Weights of a small mixture-of-experts language model, trained from scratch on English Wikipedia.
Size: width 192, vocabulary 3069.
Experts: 48 experts in each of 8 layers, 96 SwiGLU neurons an expert.
Training: a variant of Adam for the experts, 552M tokens, 8429 steps.
Below are experts of layer 4 (counted from 0) of a mixture-of-experts language model. Rows are named router (the router's row for the expert), gate (a neuron's input weights, with its number), up (a neuron's input weights, with its number) and show model dimensions 0-191. Each number is 128 + 32 x the weight over its row's rms, rounded and kept within 0 to 255. Numbers have three digits each.
After each expert's rows: a language model's description of what the expert responds to. This comes from a sample of Wikipedia text that the model never trained on.

# expert 2
router:147113126119092118064101089176096130178170088131124121139157125131126161125174127144145167071106126147117151204116154104088103179107111112149130077140178146104079097146122094106115144052088133127137101121196139143183172098101130130094180132125108150117205175076091162110133116165144157196111124176113154145117159122135133116157138123124157135141113073039103139136146129098088086162110126091163064153152130149143039169085109062112072111114168155157162197112103155106142101125172144102088160135106148124088098164139114128051078121147096162141148089101077103154159153139101134133
gate0:142131085070124130108143080147080143163108163147095042156156101111113097097124162126102124176163128112080134120069104173101174121114098098167135105092115163164115095063165120187128115122137128104135175166177110134197142137125114101128173115157173130145109114101141144118129174142099161174099128151126128089153095119094167160145110168088174164145172143092112073022146079141117126173134212128107196154181175143120152135095103123160169107190054075138137153055131174119114135151111167103154108111145126113126129139129139093156122189188139148173094101128138134117119076118161148122
up0:179153119094101125198115129105117125098123117118105116137138105128071084214116080198123119185151113145189070142086165064118125107096099130167153098118129135084117108109127129109155110144131111163160172088153124141129122129123181166112087147130126107052102133086114156063095144069146093113120104172138135111087188125187122105136157092113126138147153147130194126092106146107036174085154131203086093065112149145114122144174171116083108089099160137087171148098122103117103079207150145112182143128100128141126108082115121127089123130093076130059182120109118147161124153100113134116
gate1:108076144153162094120098108078131137138108132146148070161147085149111140085137161145136109136190122153130101089162071117119060109094151136113150072108138133136099121138099051063142089077142086167100087109076199161139141139177114161155147193132164090096124110072103126185167079087113123120140154121147133113137134122119079201184140138111150119111126057159112154097108176134097177112107088076147094102103117176097121149106134111127118134120167156126136100147113047095083149135147196071126091073090130117144142114162137077085120107132104158102118214083127117150110152172099091138
up1:112176106131143101142165094071103139154148114231107091095119110152100123093125180160146096138136149167130123142080130094069108120155195115053088088121114182100067140196098134149172134071164114146092108077104133107152173145173128126106061146143143114063112140115104123146159149136165103079091175159178094097115121167125108140141133175159115124127152096110092154091129203101122184124126064084134139114118142083113035095058117128092141134121085181157122128168102092100177134092128130139103049149138116125176144151142130089110149128131128124099167136110151102166163166134105125143
gate2:116146104134117096181103115135143085099104136146128125164063181178088122124163108117137130142112081133150165123119101161148094157147119112184103080119198088122202123133148092145136118124178140117081127134084130121137093096070138191113145073088088108109124051092088142101182103173079118144154086098191071135170081144102126180139170109126136122119154123150103091051147064089114063123079065062093105080128110159123110134094140117175162128112103148070099099098096137134089127088177144114111173134092125125106098084135127107125175125107059163144139116133107139120193114113146084135
up2:098165134150160127091109115101098163131112109124178116121077108109165112094141092101139125154121131119095118147096165117097170126065081114119142149087095175124116073156152166103161150116113145099090135170106147065124161142139172060184097158124090139138152205088144109120095158052125106118136190115134209136125148102103090091145100060173160143134137144126166153202125179173110134142141110152096078166063142164156132169144091116185142140190167118153114118113175092144158105144117105161120169131145143150142088108140180107125103163135149099115070160063124185196096126169088189140
gate3:139119151097125148118155097117113115102098165119105125141149112076097185120128117167116062123119137142057104133143152058061134084155118166126124092124124125138095142125111112147120135106176115188061068121102115193137093081112165152092104060146136159106084152115125139118132153139094112221058144110178205114139129136027075170150105182098169169093099128138155106136152070138149155159107096111099119156174170116068146152098139185143150128107139131136108145119119134183115094130098137153082164102095139175139146085134105130167064140169170104159160079126088084114098141145164109130
up3:111144171118117134171162172067142107142114129106088138142189096135141102135127183156130112172202161113125135123098113109102100112118096157101206094104178167108090092062141140158146153098129089106078138095127160107215144155193159193118157124077153147101116149109142184172101164150133125170143184122218138143128119116148142156086198143134147127153068141069141102107129148157181203159046151149135121103121146114151153139207164117135112120095111156128082134132160158088128139148164135126110134130079175126101184126127154116154077102171160164141146109115109086150149141085113165107
gate4:136097118142109175140188176101190170095050160129139167117123142119200097092112095182096145081156107126104129171131184143133117145125137123171117179155187039141160123108101123145168123113117140136146083149055097141119116168117151099128162106151082117063156162178170110125082140097122145162093107140128087146085108073191144147139100109164099129143144124061151120187107125144121185125159119130072106128171106138154125089125110125080124133094161135156126152032105149093108142123138188125125094067163117150137125063093103065111107151144104131086144134202125105107088123150102152157
up4:105107158123148105130147101096172147155115143159129128128083124196114119112065099160105167080107157157127162102102096142192062130235183129164127134168143125088155128120152101135122138242161087155160076135068110134135121111120151123123097143167102097064152109148088079140082184114078131142123118129183087118092095154184111128188168081127101164155133073106162102157101107130122107072141143104137147100122088107071113185116104133100100142138133089133096131135123091128089111125160148102147141101153073171088200086114118156177146148107144108111122162135102150100099166121156176186
It responds to: Word-ending fragments, month names. Closing pieces of words and acronyms, such as -ant, -it, -er, the CA in CONCACAF, plus spelled-out month names like April, December.

# expert 13
router:094110141100069122167065071171137145083060191125092124099143114115123160123107108113151096111195156106042103143163112153146124149164103134119177138160116165147136196157171131110133109104155128099103092100149161141057126127097126110133139146095128182165106135115091078071164124089086121135163070129116145154095122145107126145153131120085054098105162133134148157071075114160152109167160114068170085089111113196111137178088112120159130151191175113142094150096079126111117146134139095089104103122119177090148044107103143132116086133142132156136137184125114071155128156192183141101
gate4:104091145136108134103108084103122136111111162184189133069118104137179165147140237133142126195127106094123167092140160132156144139075204147128117134087107127171196165138153148187096115155138122077129144111102136105121149090189146110119105163090116117114156162128108109133064066109101114166191123147162107084104104125130111185119147152141135147094140106149057176158123088112126110131064154212133114105045145161121154113117134151149135122136129142131096136156130165097139071097097164186122119131173074100101095112091087147132079195121102151170121082107150137088165143171118151164
up4:053098150115097115123142139141111107091149086121127085126138126083093149124178100105101088108060075087091110136162119137124194161174097066102157107188072139128091087128081084115134148088124166120126057189087104159184141133133127091145132117149137150190117125114111162126108180112123098141129117159121178118167103113104169080188146158103103083181169122080204111136135138138097143088110136108099129132208140127100103122128156135073067192092105114128109107147095124110093153085116069151189151109135091160114164099146171136121107068114194139074165112098114113104085116142145132154
gate5:151139131167142142162060140069140077180153091145116109114110151124196168126085127138116160155109155125137111104171175146072156114121104109116102076099121133162132098075112105168121073146140164089122092147134144125138115154122081116068166124148052152151114179138122091084097102117154061110140122128062163112083115152075139094129183165036149122135066097103159161163131066149175140088154183088161105092100201182089157182102108126123185109181143099136144113108073153090095112111156134111157159147113145145104101083095177100167085094108121127124096098138115108125127121136080161129
up5:112114124115208139168085133143149171107135106141112165177185113102106197144113130128094169143093077143102045148184126098131188138123063099129133151116134102140112164112075124092129137113097110196128118100098133093152125163158171144067094145125138155163110134156119097072164146088140133159145172177100207151155131091131112155128085110189128110098130126157140128104093125110192142105163096091135070125127118158112098126134169137097144193098159151145092167181044102062160097136157132127083096167084132111098124128095173134120061149156096157122103132147060111161109155124097093074
gate6:155171105168122176163174105112130161107110152122136109163110112118109137101121074094115170092098086112115069114090162160097122070130103174166128150103081130085137143120160148144127114142086103122086152059183101168114121218099135187152153164175185131118136131148089089074131084118087174122189104112197153163151127127112117081154160149148127173075098154124078141170112089126159076142139189081106109088139146131139095150108121144165123085103069137096184176206115109109121126135104127058179087085091108160137135128127122081118163107136155130126105091120108099073069123128082131148
up6:147141145169169089090122083130107161132124127163145164154154151104164151128117152119138116126129114111118106126146140081075200178135153082156165145084152176148168095165142147115141107118175142129107114111147156072176127168094139065176115094137100127097151095125088116093147129162107075059134098101135097166118111113157129158105110112081144087153115123122115212131133190115104074058109098099143061159078152191152149160101116153175117108150203165108124121200179109179165142119153118103128130143128137080154056119166083124129154102118122110128060207191160122169119144123099076093
gate7:128129120109129169102105181104061129167116195083157137072109162112163087154148132135179090102193148106094158134081115119126131149155115116134173103162137211113150095070126142178186133124144156164182170107154115134122072118099059127106129122121116101098153068095172130105082129091054129142064130122116095110152112153114088164112173078074127111146132121099111121143122158096119104121143192101110119127087141110119207135133209139117139133129133104111147141152087128134151121150109099096095132107067080136130113065126208105173156160121103101187087103155182176122097109178113170151
up7:149139130131111112129147158116110128106110152080148132112111138125131092095208071141154054035114119143075134030111141103127166114161072109137129103128107127079160125142098123199083123132130099174126083098128117135159139133174169109126116070142155121103121115155131106123082140144153149127127130136100185096082163182082140179086132109128104155121109100147152178079070111074218132121134101116153151122102123048130137132091135158180128120085115000150162160110150095103138171116105105112143154148107130205070114135137135165163140146137093141131116115120160118152111101119102171131
gate8:165171203077161195125195214091169108135141168111074159132088091092143140133153102108094119139079132156142099143144194121147162129126134116167121183154131110106185126108075132095097136189097168102080103167145107152125123147083157129184141194195103118129147126119073147108149120146125131129096078101129061095129078107147135182097146093081138075089191092069151117133074139150123112144145102130171135161145175151155116068132179100155126093136142123144107176100131141128119142165149172108114062160127145114090091112173146102127127124124143184114164123115160142049142160148146145121
up8:112115129132135115125140169178118214092144082145144123119148123093120099189107148099116134159123104089102085199152103173048101119156159143110117120123131125144106146161119168132085143110127103100076152148150168131118157118154093149119130129135075140150161149100174128148143133136081098154103152126112177131118151099161105112074056167156138117188071082182142185085153090151155178079100147186131104117082163157088098119092104160098161078105077155162155067140154132144172132140132083152131139108101064133036116165076085144055103118146161110112082154172148122160159134100146088179
It responds to: Second word piece. Middle or final pieces of common English words right after a short first piece, such as f-ront, f-ast, b-ass, reg-ister.

# expert 14
router:153165145173110118157140067176153110121160094156165176106105093144137175129141145158160167178102117061170097067161165150147130112125111082074131133135097108166110112148077120168186122158165149153123169193120108099082073122117099072127096104072132130178154044107119133162118075077122159116151157058145067135107118145115039112132124116166140111192153202079098132129123126094162138185086078110107123124090132159122151141093095147131119094104113120096159128181154097155090172154113127146130105193157139143177115141141106109110182085155145105133086142138137132113093153075130128087
gate0:144124115088100112060166177098134141088125131147097177135124106093117123158178105070122192105123145118178134133125098156118173228155138164123139169095214095093133079141072127127092138154122090134149165130152092107159106109170123111124090155145083170135131109103153134119136065111097189163140181159122066096148118136161101159055091115179153112147112131177103143130114101110108059119128097068176159145127087145115152068116128107148103115122148149124168092149084107091125150177167149103189141097098065135052140120101139161116094156137139099151153195152112068147138123153091157099
up0:129091141127130123154144128171153045118086112107138093141085141221123075130103132149152158114177197151112133144084166180193143083069131124110049133142151194124191129182144161070121076111109112159098140132164099156096128154103116112078107223111140136160122173128099093162095164156160154124124140119181120134128123149128083167122132134084120144135111126070147115112114124144121174089119142153147072108103105150206171145091105101137141135139155172135093127136159112149066175123118112092157083172118179109124106139116170128143093093120117170067085143097207154086109125118105149153
gate1:107139117166098197158147101101104123094094141090135190085142179142111123177118111104140149113062092135125129109121071098138158181086156105112094143092180157141065129129125173156101131131157185116118068156106129096170158075142158134100109134142062117143176141117150131116066114128098109172078134138144165120129121080142117156161126110117150154156093133168125054177114146158128055129105106132114121082196150084183122090197134133125160121126114169142094124098145128135133135104130091156209098074106094124099106093194076038132194074120122149115143135141097110176086151117100116090
up1:107158127121128126145043121168140129136143190072115169114114130118091121084068146092130117143135101155114123140132159131173094113122066118163122172089122094126080191111116145092097136150145115145150129121124110106101153208063142132185125136131083120118083116149100207159108174133125210114163115175089156107129061115142096154167103112163137103107105136136122147113180139127117103150142169140124104163160127080183170064100132170107133095134122134138088128144117077120134109116167146087142104103141187085185092178116122105107093171203059180116146128170168217165081112132167099148
gate2:055141127110134106108120097092123095178037096075104125122139112134135142197057149102158140133124090134083108139127135125173123141124056077094125121106102171156173125133107105089111109063132151104164101170153060098109127163143155144161131129105145111106140131114161140147169149213098120113133050126123123094159124138153067119115071199074103120164168163152106146113108131174211128174153124139104127174166141079172155065112111156109130099078163122133164150128170075146110179084133152159137146067157126189127181174167135122146092124140147088164125167112116127076134131110132126122
up2:124140146117137049080126147074168152112170159174090147101154119147106121147145018113088130206152131142150074120099139071117170106108112119160121164090087099086135127173137134180093173135108087141121089078153164065111120089129098121112107115115127112109154156091124111138159108118131175127092149128122127117071088123142178048134215083122115113124165162120147149162120109097106068136103116144114115062088102192158182115120134092149113175118182091058116085132120086109147130133112074120131141094111142119143043115106120092072129152102086106113137134080134165129172146146113154169
gate3:136063125152111104123117141076132162156129106183207099086088115132100130102108111129124092119110081106191157119130155138148146142107150161085126142199137116138189088162124094189124134135098143133128062161115140140115077106135093148093144136077121132185151147119173118140125153160110077175144142083171080163118110120135137160147126063124113064113097113179184113084133172115132205130126125156111127049041102149070127143149072160184164101147063116142151101167107174112141102146078115103139165055147105121122141095090116102149134093096128084104110222131152114140109116134140151142
up3:127120157075116187139116146110124112122114147123109159133148133127140163123144183072091117119153159089138067133128140120074071130117119153190115224097113110113195120096138188160101122150113120142126103079176102104111151125140144133158135151134143149098128138148149130133102100095114141117138160113106141148133120122146098120060123116164058200154141148073211097108185099092111073166090078128156031149127140095159163146128156039132109103119115161137126175163123145121181151127160136095135135182132130174095084168091143156079109200158143206161134062100139167152107117097125111093
gate4:179096175079122096150125136120128141107194125148105118116163171126088134142092141196139098130062104108113133157142118200157168155173104117101135085075092179219131106108155117114140094097122138112048156109103062171097112198100067158076103109108170123132086110099136088127113161154134152096167115087099131188094187133118139085100158118099114108157066140088094119109094156125105133156116138126191114101133156116136136165130083096117093172155131130151109131188094100141129170114143163158084166098073101090127184146087168118064108148164146116109123134078108130091129163129095149072
up4:123121158153152201087143108125122103090180119122117131119131160138156108018118099218120134119109069141120183113135101174158073162124112106163110144096104153148049196096131171094112110146160087134181132146116121172148174091151079126136141122115144119163128132103102078104141095127132113134092091190075123046110153100132095104191176114094193098135077146108101091161113133174147132102168088166134134120159111092108093151149101133127115082161141143115121128102133132108144125090194124127133079108178124127122138095158150163080173040142162141173055126127104093147091133164120140132
It responds to: Table blanks, re-/ra- pieces. Empty cells in sports and election tables, plus short pieces like re, ra, se, le: d|ra|fted, shipw|re|cks, seats.

# expert 47
router:120174148114128100120156084147156105126117094157105148119127122096076146092114130150101116171050158112123108132126213152124148188129121093155100151143112161093088183149223107156086116171103159143149155101141168194117137153165111095157115110094089103070077102064107130131117115163088159144139081142209128078117150164117109134102126124102119095093133077189127100146126117089145080118189120123126150125120152121156198162099133142115154081201160166113102136127156095093170092086132130124158113122095069171125138108071173158127037061180108133160129153099144104135111154151129106104
gate0:178128134195167159131138155110131119068104106115124099103081071072052130151081127097119132112072117117182134134076124101110174192058206152157144142104136160122133115147154143133100084105088147142087179145122135124139124143096155120146156128125099131178122153091163107133103114099102124126088112159136082172125080144137113065134125105074162138081132120100133124085066088163125124077136090174116071142162131088191128140174181106139132201132127125092088121165163146141134133126111120139110072070199128142140137087144105095132099123144206133163140102124124212157146078104099128193
up0:132172104128123148122125127058146084101165117098120139159083093125100180146129125139068145092133161141129158118148145044130161160109092202147147151091113163135166152102153135185115117160176126186186190119128064073133135123151170119074140187195103114149097161119128145087065110134098152117075094121129097162118181097111133178070095122109120107135106171130111121081131115137140086104104105147109108133151187117123171087181109154155106172055146186126138173088091118167157129188172111141150118181146154102087156150119065127110193137142164075085155098134099112141133081122121121137
gate1:103061149144105071102104114194126122151105121104126107123164181156056122151144095140091066088119141107160103167148090096120084118052163102098175122147110104176073120115160120139177126063148112076123156074133134136140112150137136159143141155109162121097152057079184158176173167143153156126101146161115104129128141109149142119104185092171128111111095139093128142143135111155113135182156153099096149098170039127106107086164068138146155128133198153139109149092153111130149102086155149054139119097077180116145148112181201076114131105130152132077090166145137099097075139157104165125
up1:091093118159077078102135092126138171099110143143133144130154084177130164163128110134151127125131081115100156112095112113135118106168165168143156109144136173123131120150140176145146135135104133086132186083092109092111146063195157092149156155129219122097122091182208133130123124205158161154111127167110180134097166135120092119127181155119127102113152141162123148155190137108146145167199153119097147098114151063134129166125052190145132064112143118146143143122191083153180117062136122124113187081106119085126121169110130165150121097112116175034067088100116126074139128126163147120
gate2:116206195119140140098153125159142136118134168160069111130165149140038134135131096124145132162180122112118136088138127125089104082148098104129104160127059097191201044103098119117111161145122134137098167146137120156093113058142188168120066143129112106130105127125112127071121079149132134124070157101127118123177128174145124142139127099075141131122133094140157151144159050164112159199074109097120150079096145149116113121184106126192210178126102093220166098159089090147137133126162155119173124157129166114117136147134146115112120116155072099123166156094155117077131125161121175139
up2:127115077140079110107146100184236112082157149122113118085157103120136143147120190142114084128091131130154112101103162149112161106145159192115161051128140106123117169139099141128084099069110100113092126140121122194102180139108112084168163131159203099151154152147077136156114148093155132054142092137084127173142110100090152157092098159106125143056091128105141147120133146079135130113193165083115175125151167111159126138138136147152129057196111118153078163145116103159121105183108175128100093110108095166148138137077086145102141174098136134143085082107170138138148074073178108175
gate3:133152093159161110174159140159150104124094131103186144165162131149174120081124064154169165153114125131101205133112147118082148170122095104132137082116181136073109173147140127128153101128054074143141099146148124136168118162215091166107142145157172099148101078097142167139160069132096153186184164184084120153112151084076088165146116168123144130074044168132132159085134145157128149165122194135158113105112149076126150102055136139150168082116078108112152109125088093160134156146193133115115138171089110132158123184103129154153084169116090127114152106127108119156144180167101134146
up3:139161164080051107137131148105111145158224126160106159128089101083153074155093153115094077154153128137151148109105138161139094133113149153165109146141103062184119110138100139136108137109190158156138186132144113158081163105085091117143104077128134106085163157161164110100128170161114188099094146096147154138113126171159221126070138102156130193161136111128080124130188156161122124132127124146086116164087070156163141113152102146149077149194148202179127111129151176118130110143082125118115102109088123146096136143141158122149155137157110144175145131144162133118070092027157177173
gate4:132121135124151131070107176155106110161094117131197124065098108132177109154166117096107108099092171049131085171088111182065074134148153126137139136090193097162146147102163140159099126067129113120127106160188138138115121170138138192165129175154158134144135158082160084130129123165100184117136098151144094132124120141139106096088152121122124108118162114092148130127059101188164168095152113042097160145133130125086164134156176155156235151129147132113190117115169153096168141158090103089152125125091113095113107054147101152096142109149103121114180119085169135105152152078084110177
up4:137116132112197111093132110127192138085123127106044219151119175168173125072135108095122106110119088141133152110174100128166167112144093118044087076140164157128105105131121061200111124118132135137166113069084150114138186163122143120066104108072171032138136130118105124140120125098170117171157147179153099068130107088149123136103075135121130143107123093102125103176125116127125068149114106057160139095083136131119121142092105143094135089127145125137135130158115098119069107109104184119084155112102133154202120132118127147150142161129084108130098151125131214154099110124178181080
It responds to: Mid-word name pieces. Middle pieces of proper names and place words, such as Mel-bour-ne, Sec-retary, Ll-oy-d, plus particles up and out.

# expert 23
router:138172137135129127141118133151086137122153118080124174169158063137093118154174179160205105164163126090201159164129138141140108120170139085194119141090111118100144176142108131072087089075119143160098117107117117146126102169136152136104148164144134132122098148185072095172098162150116187151097180176125132099146138153122084116123137136101102109104131121159218112078231138105108171117096164141097166110099164118047135111120125121101108102141149128157077131171117159114071133122094117153161085107087130061060125179121139124104087090130110175145128159114129114146082062154100082163
gate1:131129168128196152184160125175080110097115165134112123087156101152113125074098104120167154122109075113119117131107122148149160088101146099226114063106085063151169115119164179104208134148093134161125124156195130065112106110162143111138152122134162129138149145148111146093087117101096135087101122056028140122146182148104095130103138131148122165184144115109095126130132131108145130107118141145120121133114087145172095149157100130132133126062060075124103146146104136181160139059115149125179146114132129104167119146136116094090075120132096143084095109131100151062140168090179226148
up1:176145113101122119144106103113153150146127093131130067140126075173136101126090091143122157129137143165110163141099153119130111117094199124141153101182144137115156132137106116121146204105153148137115139089148186092160110105193154157146113171108119170094124149136171142132162131152137175086157126182133154126177120223169147137139102153171158154179124140141124090144126139174130132048110136186094177117101076153112183099220162141126104070126165137119076124129095186144106133167238120156098126107077172133105139154121206127132082189141132114110069137106075109159116114099129085128
gate2:150096096126141135093080092115119135108131133178035174080115127113112152140125116057132130164118124139084123123164120149186135122145076067107147117098059086138123134110203085116133059156100152089133092143148165155071151117131132138147187115165112088115118165137115121106111121098126166101169107148104082124144187150120102112091164057178146081095064193100150145124130075126128168187094177127142096135156140154116139141070121150110111110090118098109141091150126043109146141090149168116101083136175072127177095153142115169178117131081124143119110152129121194193101099148084135155
up2:120163133087112137120198138130093102084148143156144105150111100167164133144149105118168097113182120131120118155094099126151175172087145146097139136157108155095120106134102158096093124140147132177064218120168106108176108150153153087101083093119139131151159160124157104210119060156094060110137103115069142108135162064212141146142101120173084124122130054114165183121117165144168126116128083137131128128113111146145168097115160138119149134177112142150111150092103190136121170159134062105089138211167087163101109124155103148180123018110148108130096152134121098146152075118158159116
gate3:164156147156178082099127150127153173154094182157117122132118145101080095134130099135157096157084143101100147159155064114144133111136131119104153041112165105151108099103176142110178095128094161173109060114104157151177092115145184155098093117135070152103139116114120145141122165131101125148123155161135128144106137127150065093153179136138143072073118126144136120112097145159134084078174127125102138130113065103137129157134117179206132112059123118128137161118195162124027112163080104134170159050130189141096087178114105094052141096141069095094115143140123095144137185125077130142
up3:146124109144128065110103125133147137091133150153090114115095138062161121129156128169094142230139141110119091138171101109160162092181147112109142132100092111090085167145085161108134148174121172184104108128150137141139144078110169117091080114166095181106096141131069179122153142117111188090146076182159137182098142146152153114133073142087161139084151131156107129142127147125147144089247081148150121142073081127116156128154104212097093125111164124142157107113169152133094091125165115140165109085149173141121166171121095118102135126093157136120086069090105051194167135134148112099
gate4:171095115095151107136100100084151116080144116125154121135142129113169172168091056123142091169167125069066136121144132117105058078152123139131093096119155101134100126150136150182131146131131114152122154119194172079126139111128109101188097121129103080102147173105110166209154155078193168088115127164136135158043124135168126122127106176094114156188098148104181099104112080137096123105094109151118114156132161083155156168150090128132113133178174168090109175108056154097135164113160129147137131109107120106175081090087092128118123119184154105102176141136136158072165072197167091080
up4:191142135109110155136131080119094157105145075073179071128084100167115187140097134149158139106150165127120155137179146098123149128076133189110157095120153088177168191130110114158149142096064169131207140124155123100065163194093105147154139085140128113121075085148118101153128081140076121104067101111104108143124127110187155167100091071167125139164100153122113157181084133124135115118136077101127094177188151114122141127124157117113158097118128120115068056149171132077111120131091106135101124159137121198191185100128120087119118158094162147117133081111196148143138139120146158058
gate5:084110195127147128107140195161180136155073108123162123140079113132089131134122125159131182104102124110127164108099102070082155156123122145069082154147165092105132115130163108142109113201119133154119109161109084118110120107144107145133144144098105114204117145099155114121150165078072098122116106093074067154131092100116020153096117154133155139109120124119115132162113076147220107117156103100132109152114052145185116100127183077122208161195163143099065108130106166156117071115122132135115133163135161134076144083097088091127117090163122097141086159089116131170078107149091153113
up5:082163161021084155075183142123123131129154158127111104150081111133131189086166125150132132149157098117118199096133126078123117120165086113112111101069104111053116141145172097097122122164154148172159115113203071092137087083170087042088118119171156131163103149116140122054124176085073133094171129102110133122123119139144093147120113154162130102148199160135112074134137126113113098115180154162164081181153132083135126123143157142118113103124117069150073155116119143137126120142111075103132176140136166151141076166149111107104159105116104120141061066139121100136124097154089153067
It responds to: Commas and conjunctions. Commas, and, to, which, but in running prose, plus adverb endings like act-ually, complet-ely and ordinal -th.

# expert 35
router:146150127165146108165124164110086096136167126191078094202117131164096139130109122075139160163091181100095133127161087133137201113137167100120148132134126128111174141161184128108162166112190101150120136114134147127164120095137137129127086130071112132181152190071080100145138128161134141105129183086178067138134087163118118111106085044137145138148104110140117052145117059090156096125169113094117119095121073138141179134087063099186099093109164117105100112165154148042064140152100138184122123173116096134186133106092133088156114104165131068067142114088133123122122107120138118100
gate0:154123142124099160097100101087101103116083102093128124178158093112138143153203147113168176177056108176127167093099103143140114129198144138156123095106114070139067096097150087105125104101155042180180144117163130106124080118186161139081156137123107152136099108147151142168101125092145150112095215159123110123110107156121179066102172137131147127098176152084158105110120120138162072124113158100125140152079131152152113089182078058138231156096108126160143140095126134109077173171154139108163091099129155140109117145174174095108170089159123139117129168110128147132153153162125188132
up0:083078156159114085133172112144122129120178047130164167118076134146130081103124155104134120091110139121116132100176074165184105145192121125184119094112174148141189144098115228129142102098131195063175095160126146158101080175091091129185051095126126149191136132096125153089112139090151136103166089073156124126142140107138074113170109130108122120168126156100122139047105116146090189154107130147147100113194114118096147124074164088187162126095127133138151112157166135141142109145094111154160152108122164095147138062119156112107181129106161183129103127093162138123112124115136072118
gate1:132064115159186119099124108131106126163112109146099116144177123097105131136170155153121148077123104149113169076118104199089120077111077143054042082153111132126160139099153129148113100093074093095074139125161121211131139163135147187099102143100075134143167114119100096157084105112223113166118125122144149150166057116149188129147094154077101083094120143114170090136106131150134148117144137113126177154185182135124173150146139127167154127102115109129107115169104190106136150079142117138141104143097126201107144129149092109041112147127150151133085204115093152081124102163127144173
up1:156119160183109155135121206145131152128154181108130125139039128190128102157105107130156152129139105094127073172123120147107087153124093100117191125081136146128095157089082124102114124141132120134124072181116135108158134144143115142112189073127136128133151064071161150130109158103113084119143066130094107123143162115061114130150179153124101175126105082104057165144167121120070132123114176172152129120139172148128086117104200126084111165156101132127134120120180073144091029120083170073143117189117134099098115094148122142166050104172154074140134075175128137151157131157094117161
gate2:073110143182133179192129124083120144133093125129094179068127149094087110127136161080144145164102106151178114105104099160169125117176190093105158158124104113106139099138141175137131102142100142106072054158183085144183125138109154160138123171096151111087129120087158255107124125080171132089121191097077128096181139132139089142128134141148133106122125104089111143154089108125146104157108129106113188110173059107122136098135163130082122138165083113100106158153182099120077138139105115125086121132126110178084170110137105126068190075102097127113079096094146084170087113161143109101
up2:110102094178090152162131091133082158161161138092134151108091117152136089125072129138149149126071091133095135045153157208099134134149144135130131171134119170090154130172088118071131128113087141101119135155133067170122161108126173138134105152194112167136149165111106155196169156124150161151201144135140138134223212148133140210146117133124133110132134096088161122126120131102163184092128111060162114157155130072136091115100122170151130167177092094107103135144122159104172118123216138123128119183138097142142164117071086130098112118140185140106094104163174115178143141084164094149
gate3:158130090174094159137173181091114113160160183052117097142146183128155149146156158147130157136105108144148131101088116172170185172130147123167173128158136068083105114107091141132156113122130131143095169151116099145169040096130109093150075182177158084136072134125155123092132132108173180112133130129060111122216153101130096096137164110050084125120174119097131088125105137161121123147105185095149111098177188180090162113109163164127142213127145095163121168141189116149125110126118152119090110175121037138166136124110151119106137151135062124157122147084113116148143099155152138132
up3:162112108119151049099177148114176120090129144117151117118125124091138160165132182113089164153114115101113121138161149116120151107098146149172145152145158143071140106101110191127125106163120179151066093101170076145161109135094140108113127097146143170138115127092152188072099182116070087176068115107061139050088172086148114149107176150129027097179139163113116118060164161101122084157098147111183105172127130184105153132097128115071110103143136135124115155039143135133144139172131093116126140173076125104130181146114151175151091115087155128162142127088109139194173107136108123130
gate4:130168136128154170157103100120119166119089169176100078130117111160119122123130099134118135121165116076138098145124157160086142124121096155065102074134115051164127143168116151144095118055116053079142134187136165197137146134112080145129116130087237172129142035148168144126153129113105105111169220103132125120174097114172108072087128077054090131145111137106166145144068144146146115189130119130139169163119163069106131130147105184145094128101148152131102130156113086187102133121123151131170140126102139086131113109139156092165159170162119139092165120141168091132081124129116191141
up4:167094155097149151109081156108184124156169076120116132103132149182091095140124128105093128162090107175167134144192109170150077095062142129088138118073165140122140119095108123130137114154101155079120120132100153137097186182161155109134183105138100122117170106153106200122156179160135075102110079077122164146102166144165107126095095178126111114137140054124139165112161162109110133068099076133140100120126161180111146163173151101128108129133124191080122126094168198125112153114156107084171204059146113104119167159154098188118098101080147109166086120147128171125121093138159209106
It responds to: Foreign name syllables. Middle syllable pieces of Korean, Japanese, Nordic and other foreign names, such as T-ae, N-ish-ijima, Lund-q-vist, Genev-a.